Experts of a small language model: 11 layers.
Below are experts of layer 3 (counted from 0) of a mixture-of-experts language model. Rows are named router (the router's row for the expert), gate (a neuron's input weights, with its number), up (a neuron's input weights, with its number), down (a neuron's output weights, with its number) and show model dimensions 0-191. Each number is 50 + 15 x the weight over its row's rms, rounded and kept within 0 to 99.
Before each expert's rows: a language model's description of what the expert responds to; "raises" lists some tokens whose logits its average output raises strongly, later layers aside. This comes from a sample of Wikipedia text that the model never trained on.

# expert 14
It responds to: List and table markers
raises: " The", " ", " A"
router:32 51 39 55 53 69 81 48 29 23 75 54 50 75 55 31 64 56 62 70 33 45 24 41 43 61 32 52 75 56 81 41 24 43 45 28 60 59 35 54 47 21 48 29 39 49 50 61 53 51 54 44 54 67 56 58 82 40 51 82 31 36 42 63 73 40 64 42 33 53 39 24 63 38 51 57 36 84 52 40 28 39 68 29 28 49 48 42 16 45 41 35 60 44 73 54 62 62 70 67 47 51 60 51 60 57 43 39 72 38 40 34 67 64 42 18 35 37 67 56 87 53 36 37 57 39 73 64 51 63 60 51 43 40 37 62 44 61 52 67 58 74 51 39 66 30 78 48 71 50 59 43 15 67 78 59 37 58 51 44 42 60 41 57 30 69 66 68 60 36 63 48 50 71 44 56 35 53 49 44 56 36 66 27 17 62 60 61 67 46 38 46
gate0:52 52 35 79 35 62 52 54 46 53 30 43 51 13 87 63 46 51 58 62 30 36 52 53 61 49 58 54 44 32 49 33 50 43 58 41 46 41 20 47 62 69 60 06 59 63 44 47 52 35 48 64 39 56 67 30 84 75 35 48 51 35 24 52 59 60 45 26 26 52 53 19 70 39 70 51 44 24 67 71 45 22 57 64 56 63 37 51 56 28 38 54 56 65 30 48 42 39 29 74 65 37 43 49 53 27 53 40 59 54 66 47 42 56 39 56 52 63 64 61 45 74 47 68 52 47 48 85 66 47 76 57 78 37 46 56 71 39 36 66 42 39 37 73 45 57 41 39 30 45 51 54 69 51 63 53 50 39 39 44 52 52 54 38 57 83 22 37 61 24 57 18 51 25 86 41 48 78 53 50 28 18 64 52 36 22 49 47 66 58 40 47
up0:45 37 49 44 56 44 46 40 21 31 48 57 37 70 57 44 30 43 28 55 56 55 57 67 45 84 63 20 41 55 61 71 58 61 46 44 16 37 32 42 35 51 56 46 41 52 63 40 51 22 52 56 80 35 93 52 37 47 34 45 46 40 67 56 65 55 39 72 52 64 75 55 37 50 51 49 59 46 53 50 47 47 41 69 82 62 59 73 40 40 69 62 30 58 59 60 50 63 23 65 54 49 78 46 59 52 46 80 46 41 62 43 60 63 58 62 54 73 24 46 76 55 48 33 52 59 37 56 52 45 37 24 46 51 50 14 63 36 72 61 70 37 45 64 62 42 73 61 32 27 54 52 44 56 48 80 90 37 20 34 42 44 35 41 44 40 45 24 20 63 32 37 61 46 39 51 57 40 54 48 68 63 48 73 51 56 29 20 75 73 76 71
down0:71 26 30 55 43 44 42 49 44 54 28 32 41 55 45 33 32 40 28 28 65 62 48 58 45 46 56 64 39 59 43 51 79 25 53 57 94 48 44 50 27 56 44 55 75 73 37 36 55 31 20 34 47 52 38 30 70 51 50 49 59 33 29 54 19 53 65 07 44 45 35 58 33 74 28 27 25 59 48 56 59 47 40 55 39 46 59 30 40 45 74 79 54 44 65 65 67 27 31 59 58 59 59 51 44 44 68 64 50 70 42 48 59 73 71 49 47 74 25 55 62 62 65 47 42 53 57 32 42 53 58 55 76 46 38 53 50 52 78 60 58 46 55 63 63 50 40 60 57 75 71 34 55 45 60 43 30 41 50 27 60 62 42 48 35 65 73 36 49 58 55 42 74 46 69 35 59 76 40 58 00 74 38 47 24 43 30 62 35 39 69 57
gate1:54 50 50 58 31 24 57 50 71 58 40 46 27 54 46 36 25 40 42 54 56 29 46 64 42 50 54 37 39 51 63 43 44 61 80 52 71 52 38 66 33 22 47 33 61 56 41 48 45 26 57 85 53 46 57 69 61 44 22 26 55 36 29 49 47 48 35 35 32 71 47 28 45 40 52 25 25 58 68 41 50 45 23 84 56 46 46 41 26 61 70 69 45 62 47 72 35 44 60 52 28 67 26 53 77 48 29 44 54 54 37 73 31 62 65 74 38 84 54 42 41 53 34 44 58 31 92 46 63 42 49 37 39 19 53 64 69 42 19 65 39 50 56 43 59 60 44 93 49 41 58 67 68 66 45 68 48 33 45 47 57 38 71 68 11 62 35 41 45 38 48 68 52 52 46 45 48 23 50 74 66 48 71 46 52 65 49 39 63 73 55 60
up1:37 46 63 61 63 57 46 33 40 60 51 48 37 77 64 90 54 76 62 64 54 84 41 62 39 56 43 40 75 55 54 67 41 80 41 55 71 46 79 49 68 26 63 56 77 44 68 65 66 56 46 59 66 48 73 43 58 48 36 26 49 35 52 28 27 54 42 51 55 47 57 60 44 20 40 47 32 78 47 39 67 36 28 53 42 15 14 61 54 48 68 48 47 26 65 47 46 35 47 44 37 59 52 59 30 19 42 33 61 30 62 76 54 30 70 74 44 71 59 42 45 46 69 46 35 41 47 52 57 31 20 72 41 35 45 37 70 67 63 58 39 64 36 65 43 39 24 40 40 58 28 37 51 46 61 24 90 34 42 62 62 56 54 58 43 58 34 60 63 42 55 60 40 37 71 67 50 65 50 45 86 50 21 54 64 36 59 46 33 55 39 43
down1:58 64 19 75 18 63 39 74 68 53 66 58 66 36 72 61 58 46 39 50 71 34 35 62 55 45 58 50 42 29 48 38 51 54 44 50 45 59 38 54 48 36 58 30 38 31 42 33 38 53 28 54 42 50 26 56 59 65 68 39 52 61 52 74 64 81 45 68 59 60 58 56 45 68 46 27 47 57 67 53 46 59 48 51 30 65 40 22 50 57 45 46 46 66 47 65 56 94 52 36 69 31 56 43 68 69 51 30 37 59 10 48 56 56 55 28 63 44 41 35 49 31 36 69 42 29 71 35 56 64 40 27 40 43 47 42 52 41 72 53 50 13 33 60 42 37 60 64 43 52 37 74 78 78 59 39 50 41 38 52 58 60 43 58 84 62 62 27 54 77 60 26 52 50 12 39 49 50 40 26 42 40 82 37 43 48 46 53 14 23 67 61
gate2:53 40 35 73 61 72 55 52 72 26 61 64 41 44 50 47 60 55 42 46 65 30 37 37 45 44 42 58 21 77 44 48 59 48 52 52 70 53 38 38 31 50 55 59 60 86 41 44 33 37 62 60 56 31 43 63 46 67 71 71 28 52 49 42 47 47 33 41 32 60 55 28 40 79 59 53 32 71 44 60 52 64 42 46 43 31 56 60 36 54 20 11 48 74 36 70 46 75 43 62 37 30 46 64 52 35 44 37 61 58 43 40 33 40 55 33 47 40 75 36 64 33 45 16 41 26 48 61 45 35 25 30 46 27 25 66 52 39 37 73 72 61 69 47 53 32 30 79 41 59 34 42 42 40 55 46 63 69 32 22 43 38 62 54 59 40 28 59 51 59 21 41 45 39 28 14 69 49 70 58 48 48 86 30 62 50 75 50 23 70 46 59
up2:30 18 59 42 44 59 28 56 63 51 63 43 56 69 79 79 46 52 32 63 58 36 26 51 78 47 50 64 68 50 70 68 52 63 33 15 58 47 83 48 47 50 61 62 19 24 51 32 53 64 60 40 29 51 65 32 38 22 40 55 38 41 66 34 58 49 50 54 55 54 61 59 68 69 53 36 41 53 55 76 57 59 54 59 59 61 33 61 51 42 52 48 70 53 59 34 51 23 72 14 52 62 58 19 68 57 57 31 50 39 46 35 26 39 45 44 43 60 49 33 60 50 44 77 40 57 86 35 48 74 28 59 53 31 49 53 23 52 64 45 53 47 62 41 67 28 62 42 31 60 59 44 56 56 41 65 51 37 36 29 51 50 42 33 66 59 40 52 43 49 63 75 24 80 60 68 34 42 55 12 31 57 54 48 05 63 26 43 35 50 51 31
down2:54 31 38 50 37 00 47 54 46 47 25 32 53 24 42 35 44 62 48 51 41 53 76 65 38 61 54 21 61 66 23 37 52 64 48 66 37 37 43 53 46 83 31 45 59 69 74 58 38 54 56 47 51 49 58 60 79 40 23 39 82 47 36 28 34 41 45 41 53 37 38 48 37 62 46 67 44 47 32 23 62 48 64 33 29 38 57 28 58 52 54 44 45 42 52 49 49 71 50 72 59 75 36 54 50 46 49 45 48 76 44 63 43 66 60 59 56 56 44 55 41 60 67 36 56 52 19 64 51 30 57 30 51 45 50 60 19 59 49 46 59 45 58 51 42 30 57 50 27 43 54 65 28 55 31 57 47 63 62 68 47 60 53 38 23 55 75 59 49 58 29 54 99 35 54 45 56 58 52 90 49 60 35 72 57 49 49 70 45 48 52 32
gate3:50 38 12 55 19 13 55 60 40 51 78 40 43 51 40 64 37 37 20 29 40 48 46 65 16 86 48 65 77 72 41 33 39 39 24 28 44 49 24 40 48 28 52 52 65 44 52 29 51 35 30 35 39 41 71 40 54 64 55 42 28 67 45 52 44 37 54 64 50 44 52 38 36 61 57 83 48 83 76 54 41 78 78 68 64 37 39 47 24 68 47 58 42 69 75 36 31 59 58 32 57 72 58 39 19 54 40 47 67 61 40 55 45 62 59 36 30 65 49 54 69 35 79 44 68 39 47 50 40 35 62 33 32 50 46 33 27 72 32 47 57 41 37 46 45 39 51 64 61 44 57 65 28 72 70 45 63 67 37 40 51 49 41 57 61 59 33 45 42 60 38 57 72 46 46 55 48 36 72 64 64 75 46 64 66 64 50 38 59 51 35 60
up3:43 46 32 39 20 30 61 59 60 40 80 54 56 41 43 51 58 46 24 04 55 24 50 56 28 81 49 57 80 69 58 37 56 65 33 21 36 42 36 46 45 41 71 45 63 48 63 26 56 42 43 27 45 64 61 42 43 57 68 51 17 68 61 28 54 29 52 37 41 50 50 34 60 49 68 80 52 81 79 77 57 57 68 54 70 32 45 44 24 76 52 50 63 82 75 41 32 57 48 54 57 61 72 51 32 41 40 58 73 41 52 50 47 61 35 37 37 74 49 30 67 61 61 53 66 37 38 42 43 29 59 48 55 35 54 31 19 49 13 46 66 57 57 50 31 39 79 56 59 43 42 51 51 75 67 57 46 60 39 48 68 37 37 39 61 55 41 57 47 59 58 61 50 33 41 51 54 44 69 67 69 80 43 78 48 73 58 55 52 52 33 54
down3:45 43 28 66 65 56 33 60 58 37 55 27 50 52 95 42 31 29 48 42 49 63 46 46 13 61 50 66 47 30 38 55 77 47 70 58 42 64 57 34 64 47 31 41 75 46 76 44 36 43 46 72 49 55 53 53 54 40 50 51 68 45 63 37 53 47 58 46 45 41 41 37 41 42 56 26 35 32 75 43 29 57 57 31 29 44 35 52 28 26 54 56 48 31 62 40 43 64 45 60 47 27 69 30 43 52 87 51 60 47 46 60 78 67 28 36 48 44 50 59 24 43 29 29 36 53 16 40 67 56 55 24 54 27 47 49 61 38 48 65 41 41 38 25 46 45 05 28 83 51 47 70 50 58 58 52 56 57 56 30 88 68 26 51 39 31 49 54 61 59 50 77 51 42 35 73 69 29 36 36 09 43 32 59 52 59 60 59 64 52 52 62
gate4:67 43 56 40 54 63 62 26 25 64 50 46 42 54 55 35 43 54 25 53 27 61 35 44 37 53 45 56 45 52 62 47 50 44 43 57 31 58 54 43 35 81 41 60 41 40 81 31 35 43 52 42 60 48 47 71 48 51 67 55 41 71 79 54 54 80 58 45 14 39 33 53 55 46 58 64 81 43 71 59 46 39 28 49 43 35 76 11 43 25 28 54 74 38 42 43 66 56 35 31 29 53 66 67 63 57 48 44 42 68 31 63 32 43 33 78 75 64 30 59 48 42 60 39 29 53 41 47 36 45 59 36 41 63 60 31 58 56 53 17 66 49 55 47 63 43 74 40 43 40 68 53 38 64 42 51 63 40 70 24 28 30 61 51 86 67 24 26 64 34 64 55 34 19 73 44 39 27 55 11 39 54 42 70 57 50 43 41 76 61 72 55
up4:30 63 43 58 43 45 35 68 69 49 50 50 71 38 52 47 59 50 67 58 67 40 62 58 60 77 62 36 69 52 42 48 57 45 44 32 62 41 62 48 62 06 59 59 63 68 08 50 62 48 44 55 47 48 51 27 51 54 37 36 81 26 32 34 68 33 43 45 75 61 38 48 66 46 43 56 16 66 39 32 65 57 77 27 58 64 24 77 49 50 61 40 43 64 58 49 42 43 73 77 64 60 32 20 44 40 59 64 61 41 40 47 54 53 75 23 32 53 56 48 40 40 41 60 63 55 72 41 58 68 47 68 57 33 53 53 34 64 56 47 45 62 48 62 37 35 22 80 30 63 24 53 58 23 56 53 42 55 42 61 66 65 48 48 20 53 69 64 34 66 30 24 83 75 46 48 59 85 67 83 59 54 47 58 58 69 58 61 34 33 31 55
down4:48 41 12 50 60 71 80 49 46 77 57 50 78 49 42 54 28 58 38 51 59 75 53 52 39 57 42 49 46 42 94 52 63 44 42 58 51 63 27 54 40 54 39 47 23 59 40 52 33 48 59 65 87 54 48 70 24 82 65 68 65 76 63 69 60 49 48 50 48 37 36 21 63 30 36 58 70 34 30 64 42 49 29 60 43 10 37 50 71 47 59 65 67 54 58 38 52 39 55 19 46 31 66 53 57 31 32 57 50 53 63 55 25 60 55 70 49 27 65 43 71 34 57 44 33 27 74 65 64 53 77 51 42 66 60 63 80 44 53 30 48 17 50 58 28 70 46 51 49 54 64 32 46 67 21 44 42 21 59 36 54 23 34 34 45 52 64 52 69 60 65 43 44 50 46 52 44 41 53 40 54 44 31 77 59 51 45 45 33 45 56 72
gate5:68 80 37 39 41 18 29 65 45 34 58 49 53 36 26 32 63 67 46 65 39 33 69 41 50 48 27 63 40 51 75 51 58 47 36 49 60 42 49 49 37 66 43 31 73 40 52 59 61 84 77 35 18 71 58 68 63 65 62 61 33 46 39 38 64 60 79 68 34 26 51 54 67 40 52 69 72 63 33 31 21 76 55 33 55 53 51 18 36 62 66 16 54 40 43 35 85 64 67 55 67 56 46 59 40 35 57 82 77 58 50 48 34 56 29 16 71 59 63 36 47 55 43 49 51 49 47 42 40 47 60 62 37 44 37 56 65 58 48 30 60 40 52 53 57 38 62 60 56 56 33 32 60 40 33 66 71 40 53 53 63 63 53 52 44 22 37 52 76 60 37 65 66 57 43 62 65 57 46 57 56 48 04 24 47 59 72 67 36 32 43 58
up5:63 59 36 40 44 18 30 65 57 36 67 62 60 55 41 30 60 65 57 60 45 34 49 55 55 39 33 47 37 59 86 54 40 50 42 49 75 46 53 36 45 49 33 36 63 46 50 49 67 81 79 31 20 59 53 50 64 47 75 60 27 39 45 40 66 61 68 65 34 25 45 41 81 40 42 58 75 55 33 43 34 78 58 24 49 58 51 37 22 61 71 06 53 53 52 19 66 62 71 66 60 52 42 47 41 32 45 72 75 54 57 42 55 42 46 20 59 47 57 32 44 50 40 53 42 58 43 25 39 48 68 60 44 43 38 58 77 58 39 43 61 54 54 55 60 43 63 69 63 59 18 22 57 22 43 67 64 48 66 51 65 59 48 60 40 21 38 41 74 58 40 79 60 73 40 56 71 63 43 57 60 55 22 20 61 66 63 74 45 29 43 48
down5:51 40 54 35 68 83 37 42 48 33 73 53 63 94 22 36 61 45 51 31 29 50 21 55 54 45 54 41 58 52 02 40 34 30 73 50 58 71 72 74 47 52 33 60 61 38 69 59 63 47 39 63 64 32 69 46 20 70 29 36 41 45 56 52 33 60 70 59 57 73 58 51 46 60 51 69 56 42 58 31 40 60 47 67 39 59 67 35 40 56 26 47 61 54 47 40 17 47 18 59 65 36 37 46 56 63 53 68 27 24 49 57 50 31 51 59 61 36 49 57 63 46 80 59 62 55 61 42 28 53 63 50 52 70 64 43 39 37 57 34 56 74 56 29 67 61 69 56 53 39 64 49 55 73 47 59 65 55 61 61 26 66 74 41 57 24 54 48 59 41 39 41 27 41 50 58 23 47 47 25 51 39 61 61 47 75 62 11 50 76 79 60
gate6:51 46 42 26 46 42 57 74 33 52 16 51 47 43 42 67 59 41 43 68 42 74 89 58 61 33 32 54 47 63 63 55 49 59 58 43 53 49 50 62 59 68 55 47 64 60 43 36 74 55 58 67 59 36 65 52 50 56 10 46 43 63 51 55 66 57 70 77 33 86 47 39 43 31 58 66 65 39 44 55 39 43 49 77 56 49 61 60 52 52 74 58 68 28 33 76 62 53 55 53 55 53 44 50 89 39 61 42 75 65 37 63 27 70 53 82 76 40 35 32 59 58 33 70 17 41 45 47 29 42 27 22 26 53 78 19 45 75 42 49 58 52 56 50 44 50 56 41 33 47 60 40 51 68 45 39 64 74 47 57 50 68 55 36 52 37 55 59 50 29 52 77 29 34 76 43 43 50 76 41 64 42 19 57 29 40 40 36 75 74 51 36
up6:25 52 42 45 36 50 43 71 41 51 57 59 45 53 24 63 44 30 43 55 67 72 88 64 41 60 48 37 24 68 66 46 49 73 62 49 41 39 44 56 55 49 51 48 33 51 42 47 42 77 66 58 43 44 66 38 69 28 29 56 42 60 31 57 53 61 40 58 30 90 45 57 19 37 68 57 54 29 38 59 39 35 62 79 45 48 50 38 65 48 63 65 59 36 54 77 66 43 53 45 49 47 35 57 71 45 58 46 76 71 62 37 36 76 63 76 67 32 55 46 67 71 30 42 50 38 65 30 47 49 52 32 27 58 61 30 17 59 33 49 66 48 55 37 45 72 54 26 37 68 51 46 55 64 38 51 64 91 63 57 52 51 80 44 56 40 50 61 46 19 40 64 34 46 57 26 18 51 62 46 77 34 65 58 31 39 21 33 45 91 47 43
down6:71 60 43 65 64 45 38 44 34 44 50 52 46 46 64 39 55 52 57 58 48 54 64 48 62 67 38 41 73 75 83 38 52 62 55 47 64 61 52 84 47 62 59 29 52 53 51 45 70 62 28 30 57 53 29 65 73 54 40 26 63 60 66 41 44 49 72 58 70 51 42 70 41 38 50 67 62 59 59 34 31 41 71 68 33 56 44 60 20 44 64 60 43 08 51 69 43 26 52 75 87 23 51 34 48 64 53 41 42 53 39 51 76 55 52 63 63 25 43 61 54 37 44 58 25 44 87 61 42 50 72 15 43 48 23 51 58 39 55 70 45 35 69 41 51 47 51 60 44 67 51 41 72 57 93 49 48 42 39 40 73 61 49 70 35 25 62 33 58 36 38 41 52 27 32 46 37 46 49 31 39 56 42 28 30 60 03 62 27 53 68 56
gate7:43 40 50 31 46 52 66 60 77 62 24 55 44 43 34 59 64 33 23 10 42 50 41 73 47 54 50 63 68 42 63 39 44 61 59 43 33 65 47 52 39 44 24 51 35 50 35 47 40 45 35 48 43 41 54 32 49 46 45 71 36 39 36 45 38 39 45 54 62 54 54 36 51 36 46 31 77 48 25 60 36 48 91 63 14 61 40 63 51 88 49 59 06 55 46 39 53 65 50 54 44 52 57 48 59 28 50 55 76 35 48 36 77 33 43 53 51 54 66 41 54 41 57 41 52 16 35 56 58 37 55 62 26 18 33 68 36 53 27 40 81 48 43 84 71 93 62 10 59 58 58 19 36 43 45 40 72 26 50 54 50 60 38 28 24 63 56 47 62 50 63 41 52 62 70 44 21 52 41 58 32 54 36 53 50 39 42 61 40 60 40 44
up7:55 72 50 64 70 41 45 52 35 32 60 30 71 47 51 49 58 63 74 75 45 41 45 33 40 31 44 38 41 58 27 62 60 53 34 49 75 40 60 52 41 58 71 61 73 56 58 57 47 48 49 55 57 73 37 71 37 49 55 23 82 55 90 40 64 63 73 38 55 43 06 47 72 61 41 80 26 52 47 37 55 53 36 20 84 29 72 42 36 27 40 35 75 63 66 63 37 45 48 24 54 35 46 58 47 67 29 37 11 57 53 64 40 50 71 63 35 54 34 48 38 57 41 73 44 46 61 60 48 46 60 46 52 78 55 61 56 46 64 49 34 55 42 49 46 24 39 75 34 42 29 74 60 62 45 48 47 69 39 63 47 62 71 59 75 42 47 73 47 39 60 58 43 44 51 55 92 53 62 42 41 57 68 39 73 46 61 53 67 18 69 46
down7:78 53 38 70 42 44 44 94 41 45 44 31 39 43 95 47 60 60 47 48 54 56 74 39 64 48 68 59 30 38 20 74 52 53 45 33 63 54 62 57 49 41 72 54 71 54 59 48 43 49 67 61 46 42 50 19 56 28 73 20 51 34 60 80 37 50 38 55 61 61 46 46 40 44 36 56 33 22 41 51 20 58 58 50 58 57 46 62 45 54 66 47 37 50 65 41 39 61 37 60 87 45 27 50 59 47 39 40 47 62 36 59 38 51 31 26 45 69 15 71 48 28 65 58 34 60 53 23 52 50 69 64 44 54 42 49 26 21 43 65 32 63 67 78 35 45 53 63 74 58 45 52 67 75 53 65 54 38 54 58 32 88 65 55 41 49 52 41 40 52 73 64 44 28 37 37 63 68 56 24 58 58 74 44 42 57 30 66 83 65 34 35
gate8:64 51 44 38 81 35 30 33 47 56 29 25 70 40 42 63 44 38 57 32 60 38 48 31 37 34 64 46 42 44 52 54 34 67 51 48 53 50 54 12 37 38 64 56 65 41 59 61 74 65 38 66 41 39 66 36 47 38 54 41 61 22 48 59 49 81 41 88 52 44 60 50 39 68 36 45 36 70 37 23 88 64 49 30 57 55 17 18 21 55 50 64 63 39 39 52 54 68 42 67 49 51 61 59 53 46 56 58 39 58 41 88 65 45 64 48 48 41 57 66 43 22 58 28 62 67 36 74 29 34 75 74 32 61 37 50 59 34 69 89 76 67 36 42 43 73 34 28 66 60 45 65 36 39 62 29 60 58 54 41 54 56 58 58 44 75 69 42 34 46 34 28 63 61 65 39 35 55 51 65 57 42 47 72 54 34 20 63 57 45 42 49
up8:58 34 41 21 68 18 47 42 56 52 27 20 75 61 42 79 52 42 67 30 62 31 35 30 35 39 37 42 47 58 48 68 29 81 49 36 60 35 51 42 39 64 58 69 57 45 72 76 76 76 46 59 45 32 65 49 43 38 46 48 47 33 46 40 46 58 53 69 60 23 29 47 49 51 39 77 47 63 29 40 90 47 47 45 57 38 44 32 37 83 47 61 42 60 58 37 53 73 62 57 41 61 66 60 36 66 50 50 39 51 45 72 74 30 63 47 50 60 44 48 44 07 66 33 70 74 35 65 44 25 63 80 21 45 36 40 75 33 53 74 67 74 51 48 52 45 44 47 63 80 38 58 26 35 67 45 51 38 47 45 71 56 63 53 68 48 53 31 44 44 39 34 46 76 58 57 56 42 35 66 51 32 36 76 53 46 32 62 47 53 34 60
down8:70 60 74 48 44 47 59 39 60 66 33 54 75 42 34 58 57 45 59 45 30 55 44 31 73 45 44 31 36 53 61 68 65 84 51 59 33 52 26 61 63 34 52 51 50 52 41 59 58 45 51 49 49 25 47 54 39 38 40 44 52 53 76 69 46 40 59 37 51 47 35 74 47 50 56 84 56 53 50 61 48 76 39 32 45 28 62 04 62 47 39 69 20 63 80 31 60 40 59 51 54 42 65 66 62 66 39 31 74 55 36 49 44 53 17 55 58 55 15 77 48 52 55 61 55 50 61 65 54 66 63 62 58 43 31 38 46 40 15 60 48 47 47 66 49 52 33 39 50 57 74 62 39 47 55 70 16 53 44 48 52 54 46 42 60 35 47 24 68 40 72 73 18 64 17 38 45 21 77 78 21 14 50 68 35 64 41 56 69 45 37 49
gate9:61 54 61 22 79 25 41 70 67 34 45 56 65 48 52 24 45 43 60 33 31 49 44 60 74 34 42 59 34 57 38 35 17 34 48 58 44 28 48 54 34 54 34 47 59 68 46 43 40 34 46 05 79 73 52 51 46 60 54 24 65 42 55 72 84 67 66 52 44 54 50 29 51 36 45 49 51 38 46 49 60 27 36 52 71 45 47 56 41 68 44 76 68 62 27 50 49 31 72 76 68 63 64 15 56 24 44 43 51 58 72 48 46 52 10 72 59 41 32 47 48 41 30 38 50 48 61 51 47 46 54 47 67 57 84 06 61 37 55 25 63 40 73 60 50 57 53 51 37 39 79 44 50 53 64 41 63 34 42 38 57 71 34 34 47 44 48 32 32 51 63 50 56 55 39 69 33 39 36 71 23 68 58 25 57 71 42 61 55 34 49 53
up9:24 47 58 30 62 19 44 76 76 38 67 50 60 69 55 56 43 54 39 54 42 58 15 50 61 56 67 48 54 36 52 49 43 67 42 53 47 47 60 28 61 30 63 60 38 48 52 58 75 60 43 26 57 32 45 25 33 42 24 23 40 54 55 53 85 35 49 77 70 58 49 52 23 38 38 25 50 70 77 63 50 56 44 40 53 58 52 78 44 62 49 69 30 73 67 63 31 31 68 78 67 80 46 30 46 52 44 59 35 55 54 41 73 40 41 56 17 50 25 57 41 52 39 44 55 53 65 32 60 59 49 54 63 57 63 22 25 60 62 66 30 47 66 36 59 39 85 47 41 65 51 49 66 28 45 62 31 40 33 44 38 77 34 44 38 58 62 44 16 46 39 56 57 74 33 45 49 53 34 58 55 63 68 61 13 63 46 31 58 29 47 32
down9:33 48 53 43 45 54 54 54 56 63 20 50 68 10 51 51 55 65 36 47 50 56 96 57 63 54 29 38 55 56 41 45 50 73 25 39 38 33 60 55 50 31 26 66 36 50 35 32 34 29 42 36 68 63 43 52 75 30 72 08 44 50 25 45 55 35 59 33 27 49 29 26 21 35 23 85 57 46 75 43 42 29 37 71 65 40 50 30 54 67 47 75 61 24 48 59 68 49 64 49 73 23 61 47 62 73 47 52 38 38 47 55 36 52 60 40 68 63 65 39 64 51 47 41 93 54 36 31 43 44 36 29 49 41 36 60 41 72 53 57 59 58 66 50 58 35 33 40 49 53 65 47 56 66 64 38 56 41 51 67 75 50 43 55 60 73 48 36 60 62 38 43 43 20 83 43 61 64 46 42 42 73 58 53 58 31 24 44 53 54 59 37
gate10:47 46 63 37 33 39 31 35 41 64 76 26 48 31 47 77 43 41 60 79 43 42 67 44 53 21 61 57 43 56 55 39 39 46 63 30 59 61 44 71 64 34 46 65 49 25 64 43 41 39 27 58 56 68 64 33 47 48 22 62 67 55 65 67 23 78 63 65 44 65 71 41 26 37 59 66 59 59 41 50 69 34 61 61 48 43 59 66 60 36 31 57 57 14 55 65 75 55 68 63 21 49 60 44 55 46 37 36 72 39 48 42 33 57 54 48 64 37 50 63 45 70 60 46 55 45 21 37 67 33 43 58 49 45 43 55 49 39 65 28 65 80 39 67 39 60 48 58 22 16 60 30 61 51 32 61 66 45 64 54 57 58 72 77 36 42 39 49 30 37 51 36 15 70 48 27 79 61 82 24 57 88 55 43 48 37 51 59 65 25 46 42
up10:43 73 75 89 38 64 57 50 53 16 48 39 69 28 59 39 80 25 60 40 56 68 65 43 32 27 68 30 60 60 36 34 39 57 43 35 40 48 44 37 67 55 54 51 43 42 46 62 52 37 53 43 53 29 34 87 18 38 63 55 38 57 49 75 44 42 66 53 71 55 35 37 49 27 60 41 69 64 45 46 46 41 53 41 48 36 74 66 54 50 39 44 64 75 45 56 60 53 58 65 34 29 56 33 85 56 63 53 45 75 34 40 60 31 70 58 41 32 45 73 64 70 23 55 50 60 18 50 43 71 78 43 53 43 66 72 39 49 39 56 56 60 59 74 40 69 59 43 25 15 57 41 34 74 42 50 74 89 36 43 57 57 54 64 42 49 60 36 80 54 61 56 75 52 60 31 53 64 79 50 45 59 46 42 51 57 42 46 51 75 57 34
down10:71 82 55 57 59 74 70 68 39 30 50 37 55 72 54 22 61 57 48 12 37 66 29 42 78 43 65 38 72 33 50 45 45 47 54 47 34 70 58 30 39 50 47 36 54 49 41 67 81 59 43 43 40 78 20 49 70 42 51 44 48 63 34 32 55 35 46 70 50 38 49 75 59 86 56 50 47 45 60 53 46 28 53 18 42 44 38 66 32 62 49 50 61 60 76 41 48 57 45 62 71 24 45 46 50 62 57 47 57 47 66 36 46 50 71 43 34 40 34 36 48 40 37 58 37 24 29 66 60 92 72 39 75 31 40 72 54 77 76 45 39 11 47 42 55 51 28 62 60 61 63 62 32 53 66 41 31 60 76 37 55 28 58 57 57 35 39 40 70 75 37 56 70 42 68 63 46 69 55 28 33 48 52 67 37 60 44 57 37 40 52 54
gate11:72 35 35 58 39 54 47 57 71 28 42 43 38 47 53 49 75 45 64 65 23 57 53 33 50 50 69 64 80 38 63 40 54 56 34 53 39 70 31 12 45 69 60 67 37 31 58 49 66 31 57 53 42 59 58 59 69 63 47 67 59 44 59 30 54 77 40 26 14 70 40 31 71 70 47 63 45 61 73 57 65 44 64 27 48 48 32 58 30 60 48 58 62 58 52 57 78 56 36 50 52 06 71 44 61 57 69 59 52 47 30 29 29 30 38 56 77 40 69 25 72 48 21 65 70 64 54 50 61 62 52 53 55 54 34 49 23 51 55 69 70 50 71 58 50 40 76 68 37 45 52 38 41 67 56 64 35 75 54 44 38 39 50 40 55 54 54 65 59 91 49 50 36 72 64 37 74 38 56 38 57 80 58 86 36 33 46 45 64 49 57 41
up11:34 57 67 42 81 42 59 40 48 70 51 54 56 56 54 60 40 64 54 38 50 38 50 49 34 58 60 29 50 62 53 57 43 56 58 62 57 35 77 95 52 19 41 28 72 65 34 53 71 67 49 58 29 60 35 54 55 62 35 71 53 54 55 81 35 33 43 41 83 58 62 68 36 33 53 66 47 37 48 57 62 54 38 78 37 48 69 66 75 58 57 43 30 52 48 54 27 59 53 50 36 70 54 49 26 67 33 40 24 65 49 63 88 50 59 50 45 62 21 74 52 47 92 51 61 21 46 52 56 56 47 42 38 49 60 64 82 57 50 30 28 33 11 34 51 62 36 32 42 37 62 41 29 38 56 49 60 63 39 42 67 49 66 50 23 35 41 35 48 23 46 58 70 27 56 58 12 47 51 65 36 28 48 35 61 67 55 62 58 46 69 56
down11:49 40 64 52 20 39 59 29 56 35 37 52 53 69 63 73 49 56 49 55 55 49 53 35 55 29 47 72 51 59 60 30 56 63 39 25 79 47 50 00 48 81 39 77 27 34 45 34 53 40 78 56 57 61 75 53 76 53 65 52 56 35 43 56 42 52 41 37 29 72 27 33 62 48 37 58 53 50 32 56 50 36 65 48 67 60 45 42 72 48 45 62 58 59 68 70 52 59 56 44 60 47 66 45 84 62 60 67 39 58 38 45 39 40 40 51 63 68 64 26 54 44 19 43 17 47 49 43 87 38 30 55 71 40 56 57 42 40 70 51 77 33 48 59 26 38 34 59 30 42 55 42 62 66 54 46 46 49 62 64 14 68 41 32 80 70 51 61 59 73 56 70 52 41 18 39 77 47 45 36 55 30 69 64 46 32 36 74 44 46 40 55